Experts of a small language model: vocabulary 25235, 64 experts in each of 6 layers.
Below are experts of layer 9 (counted from 0) of a mixture-of-experts language model. Rows are named router (the router's row for the expert), gate (a neuron's input weights, with its number), up (a neuron's input weights, with its number) and show model dimensions 0-191. Each number is 200 + 30 x the weight over its row's rms, rounded and kept within 0 to 999.
After each expert's rows: a language model's description of what the expert responds to. This comes from a sample of Wikipedia text that the model never trained on.

# expert 36
router,195,221,166,242,223,211,172,243,189,165,185,228,243,205,231,186,169,189,174,163,198,168,270,212,205,250,214,219,209,223,225,156,126,203,262,223,195,157,191,192,209,222,189,220,185,154,214,259,156,224,156,190,195,235,265,194,216,218,210,163,269,173,188,230,195,192,194,185,220,215,187,158,160,234,183,173,159,197,176,214,160,234,221,169,232,172,133,200,198,209,189,214,254,250,220,194,183,202,190,184,184,220,216,211,171,229,210,192,146,227,200,170,164,233,167,202,249,225,220,217,204,196,206,236,168,143,284,172,177,231,198,225,186,193,226,195,213,209,188,167,221,205,223,177,232,212,228,207,218,217,201,153,235,254,181,184,228,198,213,265,227,253,251,207,164,183,233,173,212,159,171,221,224,171,135,221,231,235,202,236,212,154,178,204,209,170,243,188,206,240,206,247
gate1,210,180,235,225,216,236,162,194,267,196,159,203,235,229,182,168,180,206,191,214,195,208,172,221,182,274,198,202,215,253,170,200,248,202,233,225,272,258,213,192,133,230,222,229,166,227,241,222,172,191,156,233,204,161,194,232,160,192,204,199,222,197,200,183,213,214,225,180,203,261,220,204,229,206,133,180,232,222,257,226,257,203,233,161,197,209,184,236,220,139,221,263,194,207,223,198,192,196,208,151,225,212,218,269,177,152,268,121,162,223,228,176,224,235,201,239,186,224,197,188,189,194,223,231,216,201,230,240,169,129,225,177,217,187,248,195,215,252,208,210,252,188,177,186,237,179,161,190,176,227,211,197,230,209,195,166,227,227,194,247,219,184,190,188,187,223,209,204,236,205,224,185,164,236,211,154,227,190,173,230,231,216,242,229,222,169,167,200,192,227,175,207
up1,200,212,173,196,177,154,190,178,150,223,226,198,246,191,189,212,231,185,179,180,154,225,197,209,216,184,187,193,173,187,229,202,198,226,159,137,166,144,183,162,230,166,200,105,195,225,178,143,257,225,202,228,233,214,250,178,248,205,189,236,183,226,151,223,135,176,171,205,217,174,207,194,238,198,256,187,185,185,201,202,198,223,173,220,223,195,186,195,199,188,205,150,193,157,205,225,190,239,192,222,194,229,165,160,165,252,166,173,158,202,207,243,177,198,214,168,196,233,200,210,223,210,197,166,230,234,163,187,170,198,201,208,189,134,221,249,198,169,207,171,154,254,243,255,225,232,196,217,226,181,239,220,172,171,233,189,208,186,203,199,260,216,155,209,232,219,165,158,229,202,188,159,217,202,220,210,231,187,281,185,203,151,186,195,189,263,223,245,240,166,267,228
Description: First three digits of four-digit years, after spaces, parentheses or dashes in dates, e.g. 2008, 1964, born 1968.

# expert 38
router,194,173,179,282,174,188,234,256,181,177,184,188,250,182,232,184,153,220,204,226,217,199,250,157,219,261,237,207,219,210,245,193,194,253,239,210,216,172,222,160,160,224,193,171,229,195,213,206,203,261,217,173,132,224,188,201,202,208,201,216,188,169,208,216,218,207,145,188,222,208,176,196,199,251,206,175,204,220,203,175,175,248,190,162,177,161,149,224,162,226,237,231,191,192,227,213,225,184,182,190,222,221,191,214,185,256,175,163,136,257,173,149,148,194,132,161,225,224,181,233,230,207,229,216,190,172,212,218,190,192,203,177,176,180,229,228,178,239,184,205,190,204,230,211,204,215,265,135,182,187,258,193,209,196,213,208,150,182,236,205,211,230,206,187,164,207,231,152,191,155,153,260,219,226,191,182,220,244,218,224,238,203,164,158,125,170,197,169,198,223,210,244
gate1,200,151,220,222,175,199,196,213,210,173,247,209,220,263,234,180,225,190,184,198,228,168,188,204,207,217,209,217,187,101,178,195,173,170,232,233,171,187,258,170,214,161,248,189,203,198,250,210,235,223,196,190,220,254,222,159,239,223,199,179,182,167,262,233,166,228,158,213,212,196,187,150,206,206,178,195,213,233,212,165,189,180,232,185,225,241,176,177,149,193,262,245,160,165,212,203,259,186,163,215,208,184,181,191,235,261,211,218,191,186,220,189,153,147,202,235,251,204,260,200,197,193,250,216,214,194,219,166,206,184,211,201,187,229,269,226,171,159,230,156,233,258,244,256,221,189,233,219,146,238,212,177,173,191,227,214,227,195,226,201,208,245,212,167,143,199,158,220,177,185,207,250,216,161,189,200,221,167,216,231,237,189,235,223,207,178,206,140,213,182,175,172
up1,182,220,263,191,208,193,142,225,189,163,184,199,194,185,236,157,192,177,222,245,221,216,234,208,208,177,191,189,229,204,182,161,169,229,200,212,204,227,261,264,184,240,218,214,189,165,188,211,204,225,199,212,270,196,164,248,188,197,217,169,226,155,182,232,171,188,186,204,223,200,219,201,177,204,186,173,174,198,170,240,194,172,139,184,205,212,179,195,156,279,238,196,176,214,178,124,128,212,198,202,229,161,237,169,267,180,170,256,171,187,220,169,168,194,181,224,204,151,234,217,164,235,187,184,144,208,161,201,227,172,196,176,169,156,189,206,241,165,214,235,146,210,176,180,208,171,171,175,175,206,174,176,210,189,189,234,164,233,173,145,212,253,199,189,242,192,273,212,190,271,195,194,181,159,219,199,180,249,166,223,216,229,193,192,238,214,218,137,185,195,176,163
Description: Final pieces of non-English personal names, place names and species names, such as -ura, -ius, -ović, -ensis.

# expert 20
router,190,166,191,262,205,209,194,205,186,146,162,211,212,188,224,223,210,195,209,218,253,179,188,214,247,244,184,262,203,205,229,192,184,199,214,208,186,190,228,184,176,219,224,154,175,132,224,194,186,229,204,203,163,185,248,139,242,185,201,185,209,173,198,220,232,211,206,190,190,215,154,212,178,257,235,239,201,216,223,198,187,218,251,153,237,187,177,250,203,179,203,195,203,190,197,168,216,207,182,201,228,217,221,199,190,225,200,236,188,206,226,156,152,218,131,211,282,242,210,221,233,109,184,259,234,222,265,196,206,227,186,198,180,192,212,250,205,210,201,222,193,232,200,166,225,172,215,195,230,203,215,174,258,249,218,233,182,241,211,238,237,203,227,165,169,174,203,206,181,173,117,191,236,180,154,148,298,202,204,161,194,167,166,177,164,169,190,166,208,221,215,224
gate2,213,179,184,271,200,223,190,223,227,220,211,182,195,230,165,146,201,198,154,203,211,197,157,185,116,233,186,171,182,177,212,206,179,250,168,223,243,244,250,162,192,182,186,201,206,190,152,173,186,161,272,248,209,241,232,217,183,207,170,191,188,233,193,204,210,175,237,188,194,236,208,247,156,172,184,198,201,152,220,196,175,196,195,208,162,187,219,174,167,194,225,188,218,211,204,170,213,187,284,185,220,196,213,240,222,202,207,190,158,211,270,205,160,228,211,197,175,197,145,199,174,255,190,154,169,210,220,154,211,208,179,195,185,180,191,174,179,205,228,176,92,220,168,249,195,176,221,192,195,204,150,230,201,268,168,263,232,182,178,161,210,208,170,185,189,210,212,220,135,199,255,253,241,172,188,187,246,237,189,156,202,224,211,215,176,197,233,221,229,203,225,168
up2,192,187,218,204,249,164,196,236,160,165,232,256,189,223,154,215,221,186,257,192,172,195,176,159,214,162,214,183,179,164,162,214,162,200,216,168,170,163,189,231,203,230,185,220,214,198,203,191,178,181,171,226,147,217,185,189,208,168,178,157,200,262,197,217,203,195,170,201,247,176,225,220,248,186,245,149,222,222,137,265,228,243,188,254,124,239,245,165,187,193,192,188,166,189,224,185,229,174,236,200,231,170,216,194,129,220,199,223,242,197,163,266,240,241,184,225,192,214,203,150,226,213,206,143,166,166,152,233,241,174,222,239,191,245,176,222,186,192,187,222,180,192,209,221,161,226,186,173,176,224,142,218,230,251,237,220,176,206,192,180,196,219,177,163,221,234,156,198,155,197,187,190,164,186,218,232,181,202,238,244,219,150,163,213,181,197,169,172,246,207,203,166
Description: Bare space before a year or number, mostly after a month in birth–death dates, plus en dashes in season ranges like 2025–26.

# expert 52
router,237,146,207,227,254,195,199,210,236,198,165,224,218,241,245,172,226,228,179,180,224,127,277,183,233,222,174,202,199,197,212,205,179,242,198,174,221,133,198,158,210,221,207,219,188,194,221,231,210,245,193,179,172,222,233,182,160,191,207,227,206,144,193,254,264,197,189,241,239,227,142,208,170,236,198,184,224,147,226,212,170,244,188,189,196,179,134,217,172,170,202,185,210,184,203,167,198,171,215,232,209,215,224,185,205,180,233,195,165,245,193,201,202,168,179,201,248,226,173,199,228,201,221,222,152,192,229,187,233,222,210,203,185,194,206,244,164,213,162,202,207,230,228,213,228,176,269,186,216,239,250,217,184,222,180,209,127,173,203,205,227,227,225,162,187,199,216,133,188,194,150,213,233,192,195,176,270,224,255,195,206,208,189,160,176,149,238,149,214,257,267,213
gate0,203,202,170,210,197,219,177,213,203,217,245,171,231,236,227,135,180,201,192,157,232,209,221,238,222,203,216,177,206,190,231,158,178,227,213,161,198,201,259,184,183,202,215,161,192,220,202,238,223,250,197,168,180,172,212,176,149,239,171,155,238,159,162,201,190,217,218,209,214,171,234,242,150,209,256,159,196,173,186,220,159,175,194,221,236,225,204,187,181,207,215,200,210,166,187,235,214,269,188,230,254,197,246,172,174,217,190,182,244,190,179,246,166,192,196,180,243,216,178,238,197,166,215,142,267,230,184,176,188,195,162,155,191,259,228,187,254,217,191,181,210,194,218,188,218,181,216,185,189,249,134,197,195,225,184,105,180,134,261,241,195,159,126,195,178,208,202,206,227,186,191,242,176,160,192,158,196,208,253,205,177,204,201,226,210,183,122,214,204,188,214,224
up0,246,191,175,254,190,179,204,225,218,240,222,207,249,239,224,217,157,190,206,194,188,263,170,174,181,134,219,232,194,166,179,204,214,221,215,170,239,182,195,173,203,239,154,233,130,263,168,176,218,246,206,203,191,159,268,196,231,234,188,186,154,241,183,191,180,227,188,200,146,179,171,188,190,197,231,160,219,219,229,233,194,163,190,138,197,229,171,200,219,165,208,206,204,196,147,181,198,176,183,185,223,213,195,175,228,194,251,250,202,182,198,240,247,170,148,210,160,250,233,210,210,216,237,209,210,246,226,218,217,182,214,153,218,202,223,250,170,253,207,155,187,205,240,153,167,222,245,183,165,244,207,219,164,202,154,155,176,215,254,194,177,254,125,228,201,214,207,218,210,148,180,223,207,194,187,167,235,186,170,225,212,211,224,219,233,209,145,205,211,186,223,235
Description: Short vowel-heavy word pieces inside words, often non-English names or terms, like Cur-a-çao, jud-o, Liber-o, Los, la.

# expert 33
router,167,230,153,261,224,206,229,231,159,140,133,216,191,223,174,165,198,227,182,139,221,183,189,208,225,251,208,227,183,190,244,210,130,195,197,193,202,92,229,205,223,228,227,202,188,184,234,228,187,226,112,110,160,168,211,177,213,168,209,184,213,220,223,228,225,210,173,223,209,228,185,199,193,249,217,198,170,198,176,178,239,199,241,195,229,209,184,224,225,186,192,198,226,240,185,220,215,201,207,186,163,199,217,237,180,249,189,234,173,221,177,121,167,177,178,160,217,210,174,244,226,166,207,226,228,185,186,188,193,254,171,187,183,223,222,226,209,244,171,206,231,229,198,197,251,195,210,191,211,193,252,164,214,249,173,199,170,201,190,216,186,214,198,194,152,202,232,205,166,165,144,204,229,178,198,223,223,171,223,209,200,180,162,158,144,211,236,195,221,269,226,221
gate3,196,195,174,215,206,195,165,257,231,216,225,215,205,157,129,212,226,241,220,184,174,246,212,210,205,187,135,186,179,213,227,183,156,186,201,237,176,173,242,215,213,255,197,176,182,206,194,119,233,196,197,140,180,153,252,182,206,174,265,203,259,201,169,211,181,125,255,221,246,191,240,200,209,184,195,225,227,195,179,205,255,179,213,162,214,255,211,209,231,158,179,169,271,209,205,162,223,191,221,210,210,145,216,244,195,172,165,242,201,191,170,202,212,168,246,185,183,245,190,239,203,209,217,243,159,247,166,145,162,200,261,186,204,164,181,156,205,195,235,188,224,218,197,184,214,147,146,200,211,206,232,142,169,192,180,211,189,222,141,222,200,170,215,204,194,201,212,168,224,170,167,222,165,186,171,216,212,206,188,201,171,235,219,199,174,181,245,201,206,212,187,253
up3,193,200,223,181,228,240,222,197,214,160,239,207,161,188,256,214,182,206,221,166,179,245,162,168,197,155,191,215,265,143,164,223,248,224,180,226,188,244,166,204,224,226,195,198,216,182,233,243,183,209,168,206,205,167,187,212,228,189,173,180,217,185,229,236,215,174,200,177,191,130,114,235,182,226,187,176,254,146,196,255,212,224,241,252,231,176,173,152,223,218,189,131,141,173,221,211,254,195,181,229,132,216,195,240,130,193,235,176,190,187,146,170,217,225,211,136,197,174,230,206,187,183,181,201,168,180,214,262,215,206,142,210,145,205,232,215,158,199,245,195,209,180,234,242,255,216,221,148,249,183,185,220,165,204,198,167,191,205,217,197,221,199,179,223,201,219,193,206,230,222,202,218,210,195,219,163,238,196,214,157,210,188,231,204,190,241,211,238,199,191,188,232
Description: Plural nouns and plural endings after numbers or determiners, e.g. two seasons, other games, members, students, cadets, years.

# expert 15
router,226,233,184,249,225,181,237,196,219,194,167,217,262,173,184,207,134,208,202,186,189,209,228,221,248,219,201,209,233,248,198,212,202,226,263,227,228,181,199,155,189,195,260,181,194,156,222,210,215,218,183,175,232,220,201,152,215,190,215,147,221,229,178,250,213,236,199,183,212,237,174,184,164,233,244,174,162,249,218,201,177,202,207,155,159,157,197,215,183,215,178,244,235,192,163,199,227,202,169,176,198,214,191,159,167,231,212,265,161,254,177,174,192,256,212,169,213,194,212,227,181,205,216,244,177,167,275,167,220,227,194,227,175,185,193,209,197,232,180,141,168,185,239,227,218,187,212,186,206,192,265,150,208,216,219,226,212,233,228,214,228,275,225,200,183,192,216,172,186,178,191,229,219,165,124,158,256,210,213,243,197,188,221,190,176,178,228,153,245,237,238,265
gate2,197,199,192,172,250,201,170,217,145,164,189,167,220,189,185,169,208,149,196,230,195,181,215,209,219,195,147,189,224,188,174,173,168,174,195,229,156,161,205,152,177,193,185,127,195,173,211,179,172,238,186,207,142,220,187,197,213,189,151,200,262,233,212,189,185,241,227,158,185,223,226,267,236,249,214,177,182,204,149,209,230,143,169,245,228,226,240,208,234,237,170,241,168,209,163,180,206,202,215,176,137,242,143,172,186,196,221,205,189,161,181,228,212,180,234,257,160,232,207,298,184,209,166,214,194,224,220,173,183,170,172,221,187,193,202,185,256,141,199,180,218,249,154,182,166,249,220,158,181,182,221,193,194,182,218,213,219,237,238,174,188,244,241,225,229,191,187,192,195,217,207,202,214,140,149,196,250,214,227,178,166,191,210,180,207,155,217,173,227,213,167,229
up2,255,192,155,228,164,207,253,225,247,252,193,232,204,214,216,177,158,228,208,170,181,198,236,180,185,167,227,95,224,187,211,268,189,177,177,220,214,247,237,243,187,164,213,207,211,201,167,234,221,193,168,234,234,214,177,202,215,205,210,185,213,218,230,188,189,170,230,170,200,191,184,190,217,177,150,176,237,175,236,187,251,197,259,212,228,238,181,177,179,221,182,191,221,153,222,192,187,153,215,222,243,129,229,224,189,213,205,185,202,173,215,251,161,203,240,188,264,169,248,137,232,171,160,247,178,161,225,250,213,218,167,161,176,214,146,187,191,174,161,192,229,159,217,212,218,181,166,213,181,226,199,185,238,243,167,206,212,166,157,187,256,156,167,191,223,190,170,206,174,204,229,177,193,231,200,270,167,153,192,229,236,215,217,195,196,176,176,235,185,211,215,202
Description: Table cell separators, closing parentheses, brackets and quotation marks ending a title or abbreviation, e.g. Season |, (BM), "song".

# expert 23
router,199,176,98,206,223,170,234,196,229,191,194,216,219,180,239,145,205,244,200,198,211,237,216,189,227,226,176,195,237,222,207,198,178,215,203,220,224,177,217,212,179,201,230,224,159,156,249,189,182,222,193,158,176,211,234,203,188,227,240,185,201,216,240,283,201,272,219,210,226,203,204,198,199,185,157,199,210,249,175,209,156,235,215,178,212,164,195,230,164,179,240,235,240,231,206,209,269,173,214,245,249,251,266,238,174,216,217,230,202,238,178,143,172,250,162,178,222,221,175,204,222,190,200,239,184,213,223,215,203,193,171,179,126,231,169,186,211,213,181,178,180,267,179,165,182,211,224,213,251,207,248,163,220,195,204,195,176,221,249,252,201,225,185,223,140,230,222,164,196,164,156,222,188,156,144,178,244,188,214,188,224,182,205,208,168,181,237,195,197,251,201,219
gate1,190,180,211,218,181,171,186,216,221,209,150,157,207,196,141,219,213,270,192,174,198,216,213,218,166,248,135,176,224,145,231,198,219,231,204,218,247,173,241,235,212,196,204,143,213,234,212,228,143,228,191,204,230,213,160,212,162,217,208,148,160,236,205,225,190,219,219,172,199,192,151,248,190,218,215,230,220,190,207,174,203,171,216,222,187,196,155,158,207,180,205,181,192,205,227,162,145,215,207,250,209,170,153,189,183,224,159,262,165,193,245,232,218,157,223,195,172,194,203,207,220,183,203,215,219,281,191,218,181,201,156,186,143,205,230,186,201,220,220,242,179,200,286,256,154,222,207,241,245,206,207,236,184,171,215,215,252,172,190,197,211,212,234,232,176,172,173,190,202,218,172,203,144,178,226,217,190,223,219,196,168,201,262,280,185,206,160,228,217,205,221,271
up1,220,209,220,238,276,185,228,143,184,187,220,249,169,192,255,221,247,179,196,237,167,172,204,189,204,158,190,219,222,174,164,211,193,179,200,216,171,206,209,157,195,219,219,216,199,227,259,177,211,221,206,148,165,185,204,205,241,178,164,186,194,151,185,191,227,172,196,253,144,189,197,192,234,207,210,224,179,212,180,202,198,189,241,194,183,238,224,180,168,204,212,216,210,221,204,256,168,183,217,164,179,203,224,223,234,153,181,184,177,191,211,188,207,243,179,208,260,252,253,234,173,204,205,169,192,175,196,156,228,217,223,215,212,240,200,156,157,177,232,198,200,185,132,173,201,181,162,232,152,138,211,226,259,240,138,186,180,206,226,219,186,241,150,226,174,234,232,200,224,197,213,161,224,248,226,220,167,151,207,200,208,195,134,188,115,162,265,162,182,183,182,249
Description: Conjunctions and relative words joining clauses or phrases mid-sentence, mainly and, also that, which, while, but, when, although.

# expert 46
router,199,167,192,241,196,184,207,214,198,211,192,177,174,193,201,202,163,190,193,228,265,184,248,133,220,291,244,187,212,166,237,218,214,234,225,215,253,192,244,158,169,164,195,171,184,176,222,197,148,233,223,164,173,213,235,186,218,228,201,216,193,173,186,230,220,192,204,182,221,205,184,174,182,240,168,162,196,255,241,208,173,265,192,154,169,146,181,238,200,209,218,218,217,205,201,273,207,171,180,187,194,249,225,195,200,237,232,176,164,236,199,181,188,219,187,188,182,231,227,207,227,193,206,251,194,167,248,198,190,198,216,197,152,202,214,219,220,220,199,207,196,249,248,213,206,225,217,176,183,235,231,203,231,225,216,208,205,207,175,239,210,232,200,196,167,226,228,123,195,153,155,226,222,102,181,154,221,202,205,237,191,185,169,198,153,173,214,141,217,214,236,298
gate2,229,186,199,212,194,175,240,256,204,198,216,189,174,231,186,292,190,156,156,207,182,140,194,170,200,246,210,217,235,235,190,213,196,159,195,258,206,171,273,165,130,198,218,272,146,242,207,208,192,219,207,186,218,181,242,207,165,197,215,229,238,218,148,191,236,146,215,210,238,174,171,209,192,201,197,215,215,233,175,182,239,223,221,210,235,264,185,177,174,214,196,210,188,198,196,233,178,147,236,227,231,242,154,229,211,203,159,168,240,172,208,235,193,217,236,242,208,213,183,187,188,161,226,165,179,254,227,180,207,231,160,177,218,201,250,191,220,232,233,166,182,192,205,242,191,239,155,178,205,198,230,210,197,247,158,196,230,263,211,232,183,170,160,187,191,209,228,230,188,214,149,252,135,228,200,229,218,196,227,193,197,259,196,230,208,225,210,187,218,234,209,242
up2,177,172,166,202,141,221,155,184,184,231,185,230,208,181,238,191,206,173,205,240,239,179,185,176,170,192,203,295,203,205,203,233,206,259,217,185,219,221,109,235,271,160,224,247,201,198,205,195,215,200,181,251,219,243,154,227,213,190,216,193,209,173,212,183,155,154,235,207,165,189,217,193,147,227,218,166,137,190,231,210,230,157,196,219,179,201,251,184,235,181,221,206,248,218,273,141,205,199,241,184,208,183,250,212,170,166,207,247,236,154,200,159,182,190,153,189,216,198,245,152,166,203,203,185,233,225,186,169,190,251,266,226,222,230,163,182,219,212,183,177,198,171,178,171,208,205,197,198,188,260,175,202,208,212,249,198,200,148,196,223,211,218,184,212,182,209,199,180,194,261,185,197,213,257,221,186,174,187,139,217,199,137,198,190,184,165,180,209,196,224,192,172
Description: First names, or their pieces, before a surname in lists and tables, such as David, Robert, Jo-ana, Nik-ki, Vanessa.

# expert 5
router,165,191,200,248,189,157,189,236,196,166,162,200,217,156,189,133,195,197,201,201,227,179,222,212,259,226,204,228,218,202,204,154,192,228,230,230,219,159,255,205,175,225,208,185,186,173,219,233,214,217,153,185,210,191,197,165,239,209,258,189,185,209,194,231,202,208,198,190,247,237,167,195,172,213,155,163,138,230,216,212,143,225,196,139,178,167,103,230,214,228,166,228,207,229,195,220,207,175,183,226,205,231,190,231,183,251,214,233,177,180,134,183,157,226,180,198,217,211,197,208,232,154,214,262,215,179,235,230,224,193,180,224,199,162,192,216,228,219,169,204,193,207,265,225,173,220,227,199,235,222,239,132,179,221,161,205,202,179,197,177,204,229,196,166,196,178,220,148,223,155,139,251,248,203,179,160,199,214,214,190,236,173,173,159,118,199,160,147,200,205,221,230
gate1,182,242,167,237,170,179,214,268,199,220,164,221,235,230,207,180,156,186,143,263,219,181,300,188,195,232,176,210,192,210,187,216,178,205,234,230,173,185,216,270,180,188,190,168,200,148,204,180,218,218,191,197,169,215,190,145,155,153,200,242,193,198,208,180,206,237,210,203,172,197,189,207,192,189,179,209,172,177,243,189,122,232,198,188,232,193,197,198,241,155,188,145,173,266,201,194,175,204,205,167,179,159,203,213,152,182,175,173,175,176,194,208,146,201,238,196,215,154,215,184,213,158,137,177,258,208,210,185,228,211,214,176,148,151,214,226,201,206,188,224,170,168,238,209,232,194,211,205,203,217,249,199,176,230,192,189,151,210,214,189,181,250,163,209,207,235,230,172,231,120,209,210,235,241,207,186,182,217,135,176,183,171,239,209,215,280,188,254,223,204,202,200
up1,171,183,226,239,229,183,204,249,209,143,201,239,250,174,232,218,190,211,228,235,224,222,205,197,219,250,220,185,214,185,204,202,198,170,194,183,177,220,163,213,207,203,152,202,198,262,195,187,171,237,188,195,130,291,258,214,158,180,215,186,238,204,190,207,193,183,222,207,196,220,216,246,224,145,142,227,194,215,188,190,197,220,214,242,205,246,215,202,223,218,206,182,214,214,244,225,172,210,237,194,199,223,168,175,237,190,152,247,203,123,164,220,162,184,259,182,212,194,209,197,180,200,158,200,215,221,186,224,202,173,214,217,192,160,249,209,210,173,181,175,237,191,217,218,260,149,296,129,188,215,157,178,152,191,214,184,198,219,199,204,255,196,179,147,200,189,144,197,191,218,244,177,210,209,218,151,251,171,205,248,149,191,210,239,248,242,194,225,223,180,185,169
Description: Pipe separators inside wiki tables, especially between header cells or after numbers, as in sports results, league tables and census figures.

# expert 61
router,213,209,169,226,226,190,225,201,208,134,148,254,261,166,196,163,198,244,205,168,214,175,185,209,275,267,204,195,182,177,204,191,176,208,171,223,219,194,180,195,175,224,191,213,218,193,187,210,158,205,179,173,197,211,207,176,229,188,269,213,191,207,215,175,231,177,207,183,183,172,201,210,206,266,227,161,203,227,177,197,163,217,239,147,248,199,167,195,193,188,209,228,255,262,168,174,241,181,217,190,213,242,243,209,161,197,216,248,147,149,168,159,140,186,164,254,228,218,211,218,225,153,213,259,180,195,228,214,190,224,170,166,170,217,214,187,213,175,167,191,186,229,187,210,241,269,198,213,228,218,250,199,208,222,227,202,196,202,180,246,240,214,199,186,203,211,180,204,198,196,187,303,199,200,158,182,249,231,209,222,220,177,195,142,142,182,184,127,201,248,201,198
gate1,185,244,174,208,177,251,243,210,230,142,248,177,181,186,162,211,222,215,208,137,230,219,151,254,232,227,208,220,145,215,210,184,168,172,205,247,165,247,195,190,189,261,250,173,186,213,173,213,165,159,188,202,213,215,215,200,183,202,277,232,203,243,209,199,188,195,214,190,232,210,170,171,170,221,200,187,211,195,198,180,124,167,169,163,205,201,191,260,200,226,225,189,187,131,215,226,169,195,159,251,124,203,180,176,229,169,209,232,193,198,197,178,195,205,250,192,184,161,202,192,196,201,203,194,188,213,270,241,151,196,168,186,247,231,229,217,279,169,164,203,199,166,209,269,203,161,183,194,235,212,217,165,187,240,223,174,187,169,215,158,192,155,219,245,147,230,216,195,200,224,203,209,246,223,181,175,231,177,195,145,178,189,212,178,194,218,165,165,236,219,222,172
up1,205,249,180,171,218,220,200,207,166,197,169,217,230,186,204,248,147,236,193,182,223,284,230,181,196,106,189,147,210,178,182,240,231,160,184,181,188,257,215,173,147,251,221,202,177,195,230,188,180,253,192,151,254,155,203,214,178,248,216,210,213,200,186,254,217,216,199,219,245,253,233,178,206,166,223,185,194,205,152,234,181,219,191,234,169,248,208,212,173,200,197,205,207,150,201,206,207,189,193,181,181,219,178,237,210,146,207,181,179,183,142,185,170,219,149,171,202,174,263,198,177,230,192,238,161,178,201,187,199,237,179,196,223,202,184,202,194,177,187,212,152,182,226,205,188,189,222,195,197,158,240,161,185,158,226,101,232,170,208,184,220,213,232,200,174,216,207,176,189,155,223,212,232,273,204,258,195,246,219,211,155,194,217,204,229,139,216,212,212,175,199,157
Description: Opening parentheses and quotation marks, especially before unit conversions like 1.84 m (6 ft) or birth dates, plus un- prefixes.

# expert 32
router,192,191,155,236,202,184,257,166,214,184,194,229,217,156,212,182,209,232,172,190,226,197,180,206,228,210,211,247,215,194,225,218,165,216,241,216,223,186,186,158,172,212,220,209,186,175,215,237,169,204,170,179,206,227,189,151,235,183,251,198,197,161,181,209,243,213,184,203,269,201,206,184,171,227,207,150,207,173,186,224,177,181,207,166,165,180,188,229,171,225,206,216,225,237,236,202,214,197,193,182,228,215,228,186,139,259,189,215,183,176,131,141,136,233,193,206,253,243,217,208,203,237,229,229,198,187,205,167,220,185,200,194,155,213,182,191,191,193,156,159,195,235,182,212,195,260,204,175,307,211,237,123,230,229,201,196,161,227,173,185,199,235,222,202,150,185,212,170,192,213,149,234,225,182,147,167,215,239,249,201,227,176,178,184,130,138,206,191,263,269,192,208
gate2,213,209,127,179,220,196,194,243,249,162,164,194,196,205,262,140,151,217,223,220,193,222,171,229,285,252,235,189,209,187,170,212,193,193,179,169,196,178,224,245,180,201,146,181,197,159,198,241,230,244,228,182,189,236,223,169,185,210,195,161,218,192,231,180,214,215,221,175,175,175,198,230,220,177,162,169,135,258,206,183,229,189,217,192,194,241,211,281,192,217,135,203,212,156,206,243,226,242,168,226,197,236,200,188,274,225,247,215,191,200,230,177,156,157,185,195,173,200,228,207,246,194,227,219,203,181,218,202,164,226,221,210,202,188,182,204,231,187,231,181,193,223,184,212,184,220,202,239,175,170,234,157,188,234,230,216,163,212,187,279,227,164,180,198,215,186,124,178,180,209,185,122,227,196,217,155,203,180,233,180,225,192,173,185,178,158,168,243,175,192,226,217
up2,208,188,188,183,267,218,283,198,197,216,241,204,174,190,203,215,182,214,143,213,208,223,186,236,229,197,150,182,249,166,149,166,177,136,218,139,185,190,223,231,178,143,171,234,182,206,216,189,193,203,155,209,209,192,149,195,194,251,200,176,178,232,198,189,212,238,182,188,197,183,199,209,177,191,141,163,220,171,207,254,232,151,207,142,219,162,220,190,256,155,223,190,223,234,184,147,191,148,194,248,224,227,170,211,201,140,149,237,176,215,185,194,206,241,244,218,251,227,196,215,214,211,219,199,243,201,180,163,174,224,196,222,210,193,178,223,200,229,197,205,238,204,155,174,170,239,213,183,263,205,219,192,238,160,165,186,204,211,261,186,249,197,232,189,199,215,220,234,158,156,195,250,228,172,168,132,177,226,199,244,194,185,203,167,192,200,208,220,182,155,141,176
Description: Pipe separators between cells in tables, plus dashes, parentheses, colons and commas that separate items in lists.

# expert 18
router,157,205,147,213,182,194,205,226,181,180,192,230,209,162,224,171,258,252,179,209,202,185,235,213,190,231,207,215,191,156,194,144,227,228,199,185,253,174,192,197,167,215,231,153,174,154,200,236,203,226,199,189,161,189,190,163,237,178,259,166,193,188,201,216,224,196,169,222,233,232,173,191,193,214,233,152,192,229,190,202,167,246,198,136,209,181,161,234,161,218,231,210,205,235,194,208,186,178,196,198,191,240,259,192,183,231,217,236,150,216,186,126,185,237,182,143,229,219,194,201,165,189,212,204,215,179,260,173,195,243,189,171,157,250,221,240,210,190,160,171,161,246,191,165,181,210,204,173,224,231,253,159,181,189,187,237,183,190,199,208,219,221,201,214,126,215,228,195,188,174,166,204,211,176,174,171,298,184,258,174,205,173,210,153,215,224,267,170,241,256,245,211
gate5,220,225,204,152,205,232,191,252,205,210,174,177,157,183,178,170,168,188,185,193,162,153,201,190,173,199,179,233,190,209,167,178,189,202,217,167,175,178,266,176,201,253,167,191,239,212,208,245,234,181,242,195,220,173,184,200,220,196,208,150,204,243,206,228,170,246,248,201,216,196,181,247,175,189,184,212,179,156,205,180,216,222,238,179,194,199,170,184,262,219,167,110,161,187,216,187,162,196,140,150,248,230,219,192,244,229,153,251,221,168,180,169,188,247,231,167,207,184,184,243,190,206,187,278,166,167,175,215,170,191,201,174,164,151,181,192,195,217,186,168,202,207,227,180,175,198,220,192,177,232,162,233,183,200,244,241,228,168,186,242,157,209,252,188,259,180,220,156,178,177,224,209,201,216,208,184,206,258,256,165,266,236,222,252,234,177,219,177,166,168,201,170
up5,195,229,214,262,205,204,198,144,182,182,162,204,193,223,278,191,185,249,191,203,197,225,192,218,201,248,214,200,172,213,270,210,201,172,175,214,224,232,196,209,202,145,210,217,236,202,179,192,198,256,166,179,173,187,189,209,141,216,235,202,171,172,225,202,230,174,183,200,148,212,202,175,231,221,239,157,204,268,185,173,230,191,216,267,198,196,242,216,165,196,218,235,236,179,221,277,195,206,165,197,166,177,170,221,200,229,213,235,162,285,220,183,223,136,185,196,213,242,196,110,192,144,230,175,229,230,218,157,214,187,186,175,208,245,231,167,204,208,213,234,169,209,168,184,208,197,196,221,248,199,217,186,197,191,194,219,202,198,221,197,208,191,124,194,184,263,208,247,207,217,183,161,216,172,242,245,217,223,163,209,250,175,171,156,179,230,193,168,213,256,169,169
Description: Commas and fused comma tokens after numbers, names and clauses, e.g. based on 25 critics, February 7, 1973, Bradshaw, Howie.